Weights of a small mixture-of-experts language model, trained from scratch on English Wikipedia: 6664 steps.
Below are experts of layer 8 (counted from 0) of a mixture-of-experts language model. Rows are named gate (a neuron's input weights, with its number), up (a neuron's input weights, with its number) and show model dimensions 0-255. Each number is 128 + 24 x the weight over its row's rms, rounded and kept within 0 to 255. Numbers have three digits each.
Before each expert's rows: "mostly gets" lists some tokens that are sent to it at least half of the time. This comes from a sample of Wikipedia text that the model never trained on.

# expert 29
mostly gets: " b", " sp", " mag", "ensis", " glass", " Animali"
gate0:103155127131122143120135171123142113115122145149131148098127132132177126103121135115151181129128143165138127108148093151137122130123142176126123117139128092100122128113105147112164118119140107134129104123137144110122133159102159148136141163119144131175090128106182129136168121085123128096144145133124122078106095122103122143088131183088136089141139133063149119111127129093137108135192129115117130128122141101096082144087110104108153081150118132110156127128128130151137145159141144156130116158083105137091074155113135126119092135131086131118159131162122126086137151119121123106183111093081139122083156105077142112130184078139140115149124133131099145131119091138089136155125129109113119114121109109102109122189149149125178143143113173152138136144147204112125156122096133
up0:116140163146151160128123149138136106122154170173151110100111124141185129095134130103146199137100107148138115083149106063132147141121101167127128129146123104128111127110101128159146095116131114148110122105111128120129133127150166135176152157152186158157155107114145141135202143125157144086134151132122124094122099130104109143111144180123182117129137124087123115129147098143130138121161163134118109111112147112109104109117093122140126104161150140141155119107155107157114138128141141131130121160114104140115059141116139113122109155133087159145165134159099098077162131143103106139129097083109171144098095159142126116126149113151111100161136125148084132108122116153101139131103067110128155114109166118096113139158127156115163124123111133153138116135148192120110175118109134
gate1:139112144139115101095096155155106132120106102112148133175138189098101141119156105143120121126106142140110130128165128160122117164130111128157134173131108121149133111191084099128122152153144156116154116106135110129147115124135090127192124102119158129107114114140108165108138135105110136130098113171135120149122094189094134127104154110111120124127104099146142104186150116068118121127187122092132111128060088143154151156130162128117119118114106099134105106099094109148130135113115122148101152115165084122126132121125141127140145125128099088097117168127073134123102115149139126127143130100150144175139110151119154120130154150119109159135117159113092069154109105170134150129095125125087147137119087138165162146164140123150144102112136116117148082101135139132155124178159076
up1:185109128152109084078098161124133103112104130110137166134149140121134162124118135139124093129131095153134117167143155152102112136121141152130082171127159167121127099171138086128132131135131114122140129144103112104152157124134100155157106098124182119109112123133169127149126160123153155141101105181121133151133110154094149155120170091095085162104121114154120121147170126095110144150162136110144138141108089126120136157142145069113093118145100121126117105120099127151137144116094099167109146098158101147136137079123107135135164139129071090111112165116117113164117151141111131111146133059127131130142147142141146126130105089103088145152109152105086143143126106149158152126089140117076131106139071138128150119170161123121087128139109148093109103110116146147143144143129071
gate2:150145120137140139171124134119099144139121119131139068122168158127141153171136134157112202123120113097101101131156159137114111154109171133143162117128127142145126108139136097162127134126069097142126150104069140101119139168139143104103135101146155121128100112088118140117122111088130135129143106126126110127142095106104098122150166080104105129154092165125071143146116131152112121140137178124142096121120102118125117137157121120162083072113139142086127104120133120115169131160123121162141130122147096079111102143150126120130141133135160154177132120139139093167142117134119165121115097094128110202164124144051122126155114114143122128122127151130131149120109150142136153094122133123142156109085131132127142170135081154114100184116108099110109150131111171123167110122096093
up2:109137099137111123131138082149093142164125137122109066114123126152109097176099113141098178126128119080103112122150151129128105135124134136136153153112133139128129125140146134151133089140087112086123150121053122115121124152141154158110143127143160125156154140103169116107138111089141127136115105121150132169136080123077131101164141062118125084136078129164083115138125086161131119139171148152141112132138119111151121124176152151170059105096123130093128127133146161090155089126102164136153119126134109095130096136157109132125130140123154139157130118133155112123112118131142141103116117148090118154163136147094164127148110147121115137102127147116139152150142176159091147124080139166123118135077165145117133131138084136124120169125120119101127167140110126123153108106059105
gate3:093145143139177149162145112151103126130132097097141170111109126145169129121117151133150132163146130134150128089126137100104137087125118137135078117143115092127159132166109175148135114120153132100141125111094154134149149136107142131134141080130135153117157138158103152134119122142131125142113125114142094162112152152097140139137140159127173148164156171114081104127171167150109108116155086141162158142143106119153126110193160154070121116109119124099119173144096089127142108137136135138148083117144155129128138132143114084113137160156118103112156141109140125143110140139130146149140150129096122143110119126163121184175111151129166116165117117127127166159151112088159130154077173120153110066118119112137081126133072151110116138091133116144109099154136171150127092106096169
up3:127141126127167166151148091158098114124160110100115155141119137128133102132117137125138147166132139125164158106104137128131101107142127126102100124144103089136170112172120134148151136129155128098127141108116133143096141123131179150144131080128130129140161113163132138110131097135129116127157123144142119135122175119097151130126111148132168155148135154131121106136134150136103111143133074133177172148165129145135106111194179116081154133139150100086136185152121126116133117146111146150158096125112117144133108128110132102130169157138069144113129167091133140141096121154122141122112112110133113163078139118125134176171144108110171116181118147136114142183155150086140151118107173139160107081116120111136086100154126166104105115089141135154125084115116178152141071091091144

# expert 28
mostly gets: "See", " Succeed", "pl", " Episode", "inomial", "yl"
gate0:096138095134123082137158141136107113111160126182146129079120171166146117111141098145118127159169139135123119143174147114095149122128170117149120151124145152131123116107121130186171154155121121116113118108108139124173160095078176123120162118152109126154138132112090129147147125134123112142166143123111100127075134153156115114128137090147151119158134127114112162143165116103153134097129121117161108157144149159139155117162096118139132122170114137149143154138141129132107139152157141087148104061130121113151117150080135098114162162096121181133116131133163180138127138101092115089125162088121128126141126146079157126153143130142123125111174191160145124161157106111141097161104123126127123121131148068112104110098116111110159169114101133162129181140102128147113133153124145
up0:120122092122128109127170154103103145148133105150189162096134136113137103169145100135121122116098127162164100152118173126084143119143128156132112121159131120137076097114146104151138135167183149144116132135117160137165170145131112127166134139189159145165096138132142147104096139148124099121126143146097094163106153181141114120112121106128099106157107081104138173183147110124141092109126122155149158159119120125150130131112144125139131145154120144123118108134139139128123101165144135113102083114101150129150101129104128100106113129151106170146135184148111182105143108122135144122133102100111131123159134156100129104183063140107150113140122159151098107112189126118146114129118124139140154095163115137095129085135081150163099109116140143164138145113100083141125143154127162
gate1:192151102156151165084117173132095098093143105134073107099119171152163103137125160123106109133138120122164163153122116102106144164119115100118144141085116208144121126156120124116096148131092161120101124099124169127134114128092114147123101141141141132145124141115129156174141147101135124118180115148104155175174135112139083128107123116133102096115124106135151118111145114134134117098097155164144119134140164111167137145156155126153073111150116132114111151134097128160107132103084173123158159124086123101116108148096102126112116096129108120133129084157109150127121161122109168148121128147132139152134099128137143108122120165109089131101127121146109135125191110168169127115129149131112076106137128133123150160168127115160137127126157126135107175131172148138135141097091163
up1:188118106158162170106109140124094097111125076078130106107127156157175117137124138105116126123166131132140170149149124092106111178110094080138147154076118179118119156140129158124095119125090138118106104085113142123130141095114126142124100135102117112122150132127137149132125128170149105132176117142115179170177128071130146140101146120128132103153117129150146131088166132131128118108116133151150109143173145118177105149139130121133066123133134108097132181124093112119133145114122180133132144130088122127138097157107139108136095099110119136121124099123129156123132176110132153133125105140138123157130104111073123127123149178110114154094109085183118165158189121152161126145126148138132110103112129153100118186144109119130146136118152132126084137121125131106138157103139141
gate2:117117157121102114101133124136152136085108144168072161118113182109134156117080167102111157137136130115152170123123105093129155134143149127146148172109154121101089141095160139136139079112136117124107139126123159147145152103131110118143157153186139122158104132130152103122122166147074162118155134109118151088173143146152125100106137079114117114128150055090145108140114122102099137147132150165127159126091135138093113102120131115141115103144135148122138144115151177146143147155164138176098089128151098166085083140138154149140106110085138169159144176123148110144163135160122143180102144178099096100123086138148122118149146138105093155116160142126151137118114163153141151133119115156124122124122133133135145129143140131125104134128085127120145111124130096121159144083143099
up2:130137146113107117107148099136171146070140125163079154110142159130119133104082140110131165127144120117133128118144134121128140184140145119135126182143171103147116154145135131133179077088077109101104139114088160123131132101146110137143126146205156108145120147134168115122152167179090133132134087109119122083140128119123134116134122107133128134101150101102131142134095129109096138143100132159118157133094134126082145115146182125136119121139151161155127148113151133187099121134174130153126089112148091150110131087137158142149126091102109166123131166135150103151210121163114121142096134135108116090158096126137156129126120145117110150127142137124178136124077177138175127129130138169151141144142153149093129108150131129140111138114100117144124111164139114165150140113135139
gate3:149138126107190128160087106111097175138140148136143115183128131145127103129088137140146173153136122139106102198129122109146123151167183131136140113147055136126122097110111108136105102179115136121153106115122117118150105142104121140129150142113146112129144120140171096164099070125108122126141153159147072112090103140127178082151152135155103126150104168126107093101114135130141168120126102146141142175110110148162172095156116126124153150122168087110122148114119099147127101141115096150147149147164157087120111102169139169161144167130151129118114167147123170090140104113108155143174115115100142106122088116141116115117109144119107148125100158098178122119114134135139128152119150135118144147128127152132115097116112146155110131130087157110126153118152118126151098115146100
up3:108100136116152120156115125102097148152171124135134133137144126132148122129105164113187158161129112128080140170125094134151137154165137160114117125157109111147108107112183128141091120160134100097123097115119157148146121097125135091148159132120187101120147096150152154141062151111115126103140127132099094148158160113143150105099160132145071121130124111128124087152108095145162159097139106127122154149115098151171135108160146126159131132121157108101127136119116135118108103125117110134158119151149153055147116111112156192134103180120121133106093139131110150136121117095136168147204107137127168113140111146132094109157102146100102146139118151132164136136101151116154121168147111132130120178134119131156089124108135125128130075107125153121124102123181157153100101134148111

# expert 46
mostly gets: " research", " design", " Minister", " Governor", " test", " contribut"
gate0:108147129134100165132129156116143159141139107109143160148108139136118162107137130159095108151093155112112176120143072142172115148081123155130077124125070140114149134114120102121097128065127157138152103107106173142091088091171128157122091143161148126098108173138074134127113139158161103099157138109123110120143130142120153143155142106158160117125064160121142111161144156078125086146132166164143121110136159086096113155120119125106123163102116122133117109122147106095099167110098135107124116097094171129147155120074101126151136159115156090196136118146150104117146122109156137138123151109160112125185120112125133105139112159132118133125103122128102131131128134187144134115119180125150161116111143136144135143141099114127130120133106131106161116151128137147096131134119150
up0:140131131138113150134103152084136161135125138141127201127078171067137176145103113164075103159113134119080139076150085152161122140121137123141097146151090125133127157125130114118073142105116150153123101118106166114094091108171115130121095111150152130126109163157138147144156112130136115067134130078140130124173098170121137115131128104152124141112112157111157114160134099111106114136116192145167141138139154103104123119093154095104116121089126103149104091122144106067114153122134120108147135070113156124142131147097137123147121161114175086191109123128116126148121123098139168142120161109140150105144143107116132126124075166127139121138095136133129130122117137151142149081134142136115149109127146147127132150109106102138143122124133148135187104132131151129130089141136130
gate1:137077154111164116121124109128134110150154124129129146190149147127119145129096123117100179091120108105112113142132149121127113129103118103161161149157145171117133152148167151122141139129170109145136130167169143117106154104164144147123155138157120136105132115133131144151151075130125123092121158155152105134083121152108134134133152170125127112079055103103120145113136109108146137115111150121133148154106104156120135122134135141107075109087157129151138135120102133093131149132123145140123171102123141125163114109167143124094114142115096110134154088136112126152090100126126123180177164153129129099104151122127160088150140115152065135083105149130140163125103090163155111090084063146110123142167108163142133120116107078146106108101147150110121089145173128139149165154124120
up1:126120161129104097119120149165133115134139166115161080157138164110093147158117161151134141060138099135106116154133177163130120142063128102136130109162143153155127141138140171125157147144098132148142156164171164145106121115134133174167152117164140131087115108133133092099154132141166153131143127159124123118102122162087127132137132142148121106107093121124167144144108146110129143122123156177140117160109091129185124143163116126117052135129163140132150146119120112108147147136150156178091163122113129137138111113177107129113073097106122101172144128134114141125107097119137111154146169142119129112117095104113092114141135153120106086094114174154157145127128140159137153131096105136111140092160088166114129134108083110132135157091161159097135124131134130149141145113121097
gate2:093116120153110116143106098147151094078084135092139121117103147101097159128134117144162112169149162127102110125147085141129138105126113108131154113125121171134093120122106126137120216122129100091115133131156103100122116156116159099092130084152136161129133156164146143145128149176145156169147141084138111117164074136123137117135147162120121157109142154113128119139120138128122129115138137097159109127160153122098111155095130117155164136117148113158133184141109099153141148094105129143138146148084152156141133164146109108140136143152143149110155099141139161127158149105110127126144125123163118132165125095121117153139159126133150118176128081115123154157143115121136138079126129117142088112082132115114163132134166080170144140126129108162077125112184126057088114086132133
up2:105121113113054130132162138182145131124130097119080148122112130111126144141154108152134131145178144164129168086110069131130132132092122100139140083106105143109072088132106134128162198143139109115131145094165101163139116150095128095113130124115156147110108167138142118095164137156153135178146131120142118127134091136144138077145113164155117120133099176096154108127132144098135140140133118137148096136135146101097091159145152135146140141118158117176136158143116128150155140124106126153143109108106125126117132136122075150147113146139146119117130112136160137130141127072118110171139155149129141108138158108116110095107163091122127114171134113115150128162146144133119112048133140157115086096106129150113157130140173118134128145107142126172124114113148093096063114130117107
gate3:141136167117128149134137096138114118168134065151127187098108109124117113124106109141128127099140092162138133102154105122111127130080145119110101084116092131097122087143109116141112137080110148168085147132154116096164174177178154119106131144132166166117145119142148130140113151108128167102160170141144128100114130122115129094122130141074166123155168100129143159111149123092097139096144147112151133118099129098178122125142130106152164104139131131113149112129166109140143135093102164098097137111124124130110146149118194075168134142121129116129129114099120115094140156164114119114162111172123085120122118098177133125119146112155097129133134128118146138115110156120156130113165116135132160131113133133088131165154145098103120167116121147090186150187125146098164123128105140
up3:097064150103119149114145127146111093127170129170113139125097148097137115135095109137116127110113062151127167149161102079093125118098122169140129111083090120098091128114104102115101138130150157143129132152140115107170166177139137122066125124146106149168132153133111120170110084131091152119150135144155136091103142108124111109135104155091169132128169100136150135166132137133137141109145143111135157159110109093169148101135148111133173125156132117121140105121150135131117117101092178102089086145159128122139129156102141069133151164147156122116108120125137175105108122130137122120146121163146134114132145100202137103097154129138118148077111115133127135125134142125171129134119143134114176110093130140134146142157150099126099138115090187113142163163139134127154110135124134

# expert 1
mostly gets: " Coordinates", ");", " Website", "|---|---|---|", " Votes", " Animali"
gate1:066131125098133138121122111120136104106119117123149129137124136133108133111125131122111142110141085158117124112141089144118127126153123118111174104129105095181116129135107134154139154115114124142117156115109150155158146103148136139137161122176145154104138086138123111079126134136120110060097132118112167130135177124148122130084122210100136145117077081150129139112139151118099129183121129139112145131133125128134100103119147093124110132097117123116109189100136156117132147106144109111125155143091077144136190134110127121115150095139070122118109119105119153106114135111111126112130118176107095137150119111111106092132143144108099090104116129117114155173136112171076090131136118086106147138098142078129120152122156094103155201116154121178110088117114143115154161127159146
up1:103127095096138140100130115139132110122131111124108139147088124113127121115114115157097110125150102150109151107122131149106145119137098150121143070141138130134095130121126160142109146111107118109108133102133146119171158117190146174139177083169130127144116108138127111105091137097127096089100131123112139153144162156154123146067126191126143134139071108140131135127151155136123164118127129141124163091131094150107102118100128083105137139123077106130110137091143137108113145121159133120151103147076082151118151103101133063134147125161098131124157128113098155130114121111126142119141147170108104125141107129094096105143144142117128101148084098140112149162122124118098107124170117112101121145101126121146136159120160124117164175118151108210123064083165144130171153129164138
gate2:157107099113091106144113138159124142143134137122154130120118178116152142129128151128156084100128099160148136126167132137147103128137155130119128154142100144115143172121154099119200145138125131121153118153142118128141121126119131117145137104105150114113101107112142131139152127112140157156115101161146118129133139133192103091116152113127135094092153138151098070161101113104090168118163084152092159136128108159137088137165153067106110135155104128144162137129102133151126110158095168124100128082102118176142104115172134147112118151152165106124176116170128075127164123133134152139077098131130137094145142116132130116135136144114110173130188149115131114172187145145129106114136119107151119177179130123075129141148111142136122106152147139151142095131104109084138133164122148
up2:143114102097127107122140156151138150134111131152154142108107134126174143126137174145136104130106124146146115123171132132142104125152117127124131144140134113147128166141172123142159129155117151113172128169135115113109102131116153109130100116084151092101113136111140127146146123084143159143119099151158115136146124160189125110100146132098138129095161144144091097161102115077072159124138077153100107179139111150156094103163135097107131129134108105111170108122113115132111117135105157129081108112088133157146132116176143127124140126150156142125135116149124106177182104094138132149070113103089127101150159129124090122138150128135138195121203133146168142159130137158125113080128086104153132172125141113096120119119099136130126095141124131140114084127087117088161141171118135
gate3:135128169137117143148135151133137138125132125140175149114142161126107113119135112140136134124118140125136135150137118117140162156162171124153178118141143164133086135086115142118179133198154146120165144125114115116112123126110149117125123141147126141091127124146088143137116116100131192162133136162111113100148140139127081096142112182098146144189130134133136111105150111121129105081132111146155084091160164148109124119152096171133144111116129124128115171161119126144113085126138137127084141148184130141109123140127136124115097148144140071134148102110160149090088128122115131167084124138117137128131159110170135118120163132144156147140154117087182149136124141148097072122163138116125169166092062128129111168156097108144100145129082087109085122102142138145142159121140148
up3:154160167177117144139138128126158155128105125149183162113125154132081106093132128145103106119126152116106147126132143109143189155145161105146149115135136152156101132086114119138173140184120162121158155154119103113117116151135137139113126168134112171107072140133128113099122112126137159153149119131118093085115143136170099113177109171104142134187139148131157076100146152137131127113160096147145104100132172144086138107161128166149145112128147099101171154124136118125127125072132129106072144153184165120093131141141129109133111136116146075124132110087165156085091123101124132151095139134097122120120145101141155103115137123153142112128142118099147131111119126128099093114139166094126134178101078136130098143148107110099122152133084113138109121107113132135134150112113124
gate4:124161110148083110122099119122118157137095156128135150134135163089129141144146098163123125142153127132114118120147103135192123172106127161072162140138149143170143159150110100135164128121153109122147112173145114091118122114085103100076169158137118154142129114124149084136123116158153148103158110098113142129136131103137165103157135121101120121106128148142084162144094098097111103090140117138110098108142172119101148123124129113122112102139102165172128129077095135090134150142144149041128142152110107110153108115100124136117100098113147148112167140141125099113089123118145165116128160129152136086121118152162154156129142151120118155121132118136143151121132109108145103110135164114129115104109146108116128145186110102105174158094106174136104138119121152087141084140121188
up4:120156110128113112125107117115120134181093152135129132141142126096130155162147126179138136109114118117155117117121104135217078177130114183060170156119172138151138140171123130144131151147176110128160118164132097104117110144086104084136151138096117155121130109126157100100128120164167141121086106136116131105151108088181130118149106149087132125118109139108098158157136136086118073144144138132106133166129158144145134136120106129104142112140137179143132130129150140119133151156150170083139128154110099096131133144088121151104116123116116149099125141133134142148121115097106137150135136119153145103121149158128162158143160113128118138147136086113146130105110113135128138107104161135123140095101133112156141164149113090113134138098148219157088123131121133107125090096144157

# expert 12
mostly gets: "==", "===", " ==", "\n", "====", "---|---|---|---|"
gate0:158132120109109137149125158093126129119088156157099168097121135101109156087130144153153122093157097115121088107138140117132133126148122120097148170076118100156129158138135105103088136136122119125114133130152096080148188140143159122116109132150106150149135101143126121148115114117151104168105116155104135097115099117137137169153121125137134134117138142139168142139163111132084153135168154155142115133117147118126159108116119143125118134123130136136087108102150103088154129123159163124106145052130127161160129198142101088132115063068116102138127130166113164123146132150105133170153147183061138133126115131124076115154128139115156134139151142132107141161123122136124146123132105137140088147107147084102169181117102114138145110118142131129162099091170078129150127146126144
up0:139143146097119152137118154067120140132095155138100140083125149109107183090108132133159117126151128141110096138138141128109130119163112104066137184106115077149146190138134107150105149137105117106122127131142125095136194115162131128119130120163093138159131088134147107123143093147124127147131107123113159118136097122109132158123106098138123125117157137114170150140165103106083125148158146145162118103141131119148151111082132151132091119111104148136108124104156101087172124118181163111121135062116131163141148174135103113148121061110151102113144138172099144130119135159094133165141157138073142111113146149110099145150134133118118141150147154121112124158123122125126166122140109111141095100144131116138127180132072102167122107148137164126158091137165100120127132132140157
gate1:096126143143123144123150108116158123139067103150155109122128162149117136166151088100144130094146114155156182092130108119123146132099120146110124123095112133094084192128072134122133155122087125092111129118145123162169150119144179139116106127183173076117125139123145148100133137139094128115094140139143112140106111128131136157121146152187105095120124113112162134116117150108117104160125147150106125128127151141108137112162211117110142102131108145148169141107094098127143166096108135133073074126103108136138132170153126055159131120115131126093115118122126098113134124134111174112150156155131124090105139110153111143127121124125091188118100143120145144136133120130124135081107157126139128130090116141097166157186110132140127140134170140119124133109088121120158123138110127
up1:097123123119155180138134141118169113125047124183157092121105143174098142163126106127138135106131124145160161102134125106128177161132125131144113129099110096109086173131089163103143127101110102091112131106167100141159143125127183143137099131158155090119146131100129128107125133129100128154118131147155122124125110143142111138115170131160098100106114095110133140121108115119118112151147118126128133124146138119109165117117197139113178114134142152172206117115117096115133159086130125122124101126088140142156124174164126077169156114154128132117127106122150142166131134123094177128148141160122142122115147128138117132120128136136091154110105111113147121121123134122090129095095133108121154147125132161130161143188122135164135143101149147144137145075058114133155089148115151
gate2:161143114087131155108120126133155156141093143106133094123108167121103133096130128151145138109144154082126102127159153071109154143123129110125107099138126179116115099128169111109129138151123114159135116120156200105098094146137115137138135114142127130116158113128156146104108115100072127042134111169123111162142124148141142142083144076122120125128159098080129114134101127118103150137117115118149093116135147135142119129087098158149129106093088166115091134169128095091117136149105156093126141113090103154079147156104122128121115171123154133117132132157091102128153127118121145107132171108107158137157147126123144116162160112118191148100142119141126155149133071129112101110137161116148140113119123106108052115120139130139127129121141157134101128156083174100167120128129119
up2:104118104120121164109132133140178143166112109104096092107104187160091132097136138149147154106136142136103136119159134103108130146135150133131138084140104195131108137141144135110098143118120125149133130105138170098086104096142139120127157100152143107112136100150148145090120127169118159078128105164108180111155128115126133147105125101116118132134159104101098135135105149122127160124123152134139101081138156107100144120066094173125121137097082173096134121174144079137154110147112126092088129089129121111130138141131126139104120171106157142131105108162083100125133136140117166112111116104115130111177144125114132121119135093121207119115132136134127165117156103118108130107139167113127120116151094082123072111141130095107099126113155151129114134172146184098160132149138132
gate3:108109114100106114146147133150189139137149133115126137137113117125130115112100154129063141135103164121155128120094155110128113135068144144130112143113142175114118107177093087135108121125128123132098157140131137113154122128103103108121124137079132096122132185144132117100131150124160118122093094168122136119078128124127103131125100101105084115090124151131130130134108114129149147154168147127151165141122114151115116082112127110121154093160134103140142179085122111059116137101139120107156147102120141145153137098181123097107141131086092141115102146139159123108128129115159178140127169067149165120127144073147110096137140137130102099125137109148138163093160131119115154112127148117160104111071157176095123162098137152134104119097159133099150129102134151147118083164154101
up3:122124113096144099142137131130153141174143157141116132160127101140122123121110157123067126131127167093130128117139141087155112158091104131120122137139083192136151097151143092096094105138126132133108152136135143098121122140102101091151140128127126116125142174095111119132109153147130129117134095159134135122170100153136088108119111139134071133077133134119109144126102121116132119108142138161157138126108137152140131115147093126103124122144090113139139120088150120110110141085134153089170124110119174124133112080148110075129116127084089107090136134113110144124082105129120180129133117115104139159104090061122130103149141157111140084114151115132151157074172150145099125126107161119169143125108144157091161145078121113140091111105117137149158103116121192141111085184145108

# expert 4
mostly gets: " \"", " (", " =", "=", " [", " “"
gate0:173140079129121136163125170127103096103090151109114103104177112127128195117143159126157113108124152118111101143147149164119106114164166106120107116099091139119170146128144128107126162130170082130095094156092110123061131168133172127101157098156126146160101140170134164159133107129145124117148149150144142099106086106112112121102105131150078161123118165140094144120113137094173148144134158087122142155122071141117112135136157109152152138121134153130131097123180124139169130134121120131134140103139168111125170126116108132129099132104165119105151122108134115113148145075183137137137131134150136127178126124185188121112145145102161114102130126165125124120129120139125152100132111096123119132100092150119117122141154106146129149141124127120126130097158109064147116122121147
up0:150137111130075135153116172118111117166110156117107120118147142108129139103129103139154102114126114120128125129121132168136101103125171146142135064154141140121158173119109162116123149074169103118122094163073121148087113162138157094115149121176159133132099149146130128131140112129101116127153138141094136126171089146113081119098114151139081098132078156130136133160144101152166136157125139120163176107105119126103131131101107147103118101116139148135154133118108100103158107114088120098175122119116134172121162141094120151158159094159135086133140104110115153113109156101121112132103104130174164132148109141142154148103126089115152135088140128147102131125170129142138158066128173138128114120082146123089095127149106063121116068139149119126147127112126139116149095139126127
gate1:117136148119163126152147123132146145109163115106119170108167139126157123130109107129137126112082117086138103098123117094111161123144161157128174101157097149126138108100131086118133147111110125156091116158109151109147092111125098120108110136162097086115121175135119115161125148127101122134107164131171160120135105156123118170115123133177148118137095116115126128166128141131109105140090088130145142113152107122096147112172118161133160089122114135094124157143134099107118112140140132098140131107130163091093100165108154169092102142024121161103099118135149126170138135084130137117133122123132134159132124087101113144175132123098109098138084132088101129142131104137106095123130177116103085111158126096169104127108097141117103131109125112122101092111070128123150137114079120
up1:117145114102158132147121109129157147124172102106121147093139128123129131118114093106112113099126093104148116115093132050092137146100177151164153139164116110129135117073164076145114153135119144138095142150117152064111128105139088112119109109140088083107116145140128129140098167114106120145122175142150128122151130148114158127121132131164143119160126115115127147139180130117107124146066091140138141130156121137115128160190133155140129103155126126144133130131142094123138107137108125130138160091095155077094115169138152153135130125031128143120101112122173129166167115109118083111153111118120158147106128124128123142170131130133122109120116134085083117144147103119114074126131151122128104141123118077159095111112108128112122137101137117111111069089111125153154111108116126
gate2:109152123127147154133121128124107152142145145123165112136135124110108088115147170098149109098155139094126166192131137130120106110148143151138079167124140167181137119132124162092121104092128125181126119122054174134115105112165107110126140120157109205107119117090109102128120149144143100113151107118137117162148133142125157140146101132157136120131103109128129107134137094126094117123099066117143175148127099136100101117158121138131126144159154136101125140170169151136113078123117121096125130137127124133136122083118135118149119148118149068079105139104133105110097155158104156152169117138127174126138103166123145124131138086173099115108122161138142096089172124102121114091182119095105086136153122122135159119141142144109132142132171105129134076135108128165140125112119130
up2:138142129122147143143129153156105148150124161090165104113130126136107080119142165100105082113138134108090147181141123136154127116123119093141124152123116123168152124135126137115108124103124136176127157130052185121087118154121107102116157095150139215141134113137104109118145147149166104129144161132145118163124105105127175132143122143125122115117155130126136126118133099143121173115100055157159153137118111142118130143148093125145136152170181140102133137161171141105129095111083104093133129134141108116143085102131146153154111135133133110117136147092146073125113158148111132158169115177123167124148091147147111118114142114182090127119123172151132110108174117098116114107173117109119103127161137140102152116140152148143103150180175129113141104137125115126146114127116150
gate3:130138152104092070138114139151121099123161181146118136129084138083118121130144077103111128149116128082113154170119105120136118097145126145136136117128094170139124105136109140124152110095072102119135144139127107113141091149133120132152082116117138138124114113158127122143120143160056192159142145146075103164149139133142141112146134098156090074152113153119104117143122127156080156136129094107138143156160142142115125142124093146125135106122146151151132107118127112129120132133102172159134140147155127203129175147100120145130154152104127124125166107112096148142125137155097150167114127106137125083148185149122132107159166129159101157150143164116195131094171111135104093102139148126083146097155114131122113168135138142111144107150185126112131111130120143119121140130138113
up3:124118136096086096106101125146118104121137137149110131122086126125111117111168104123137124158110128084103176171092135146135117097138160105133141148129096149127118111145107132132147143106111120074157128152149083102115095159149142127180108104138140155136140141127134121130163143140073165126133136131082116175127126112136115109138129124120092091150133143144113139145093129185084146112094130121111175133171119128124139139131116159101126099121155130120140087121101120115145115156109124148137110188165088165118168158121138148130147133108134116139123093131123162101086149101062148201136114086112150086156132138175141111158161152146147156150127149132193151129141109130102128082118162160092148099157123108078134133156118146082118140134158109123115161132155133124123127138113141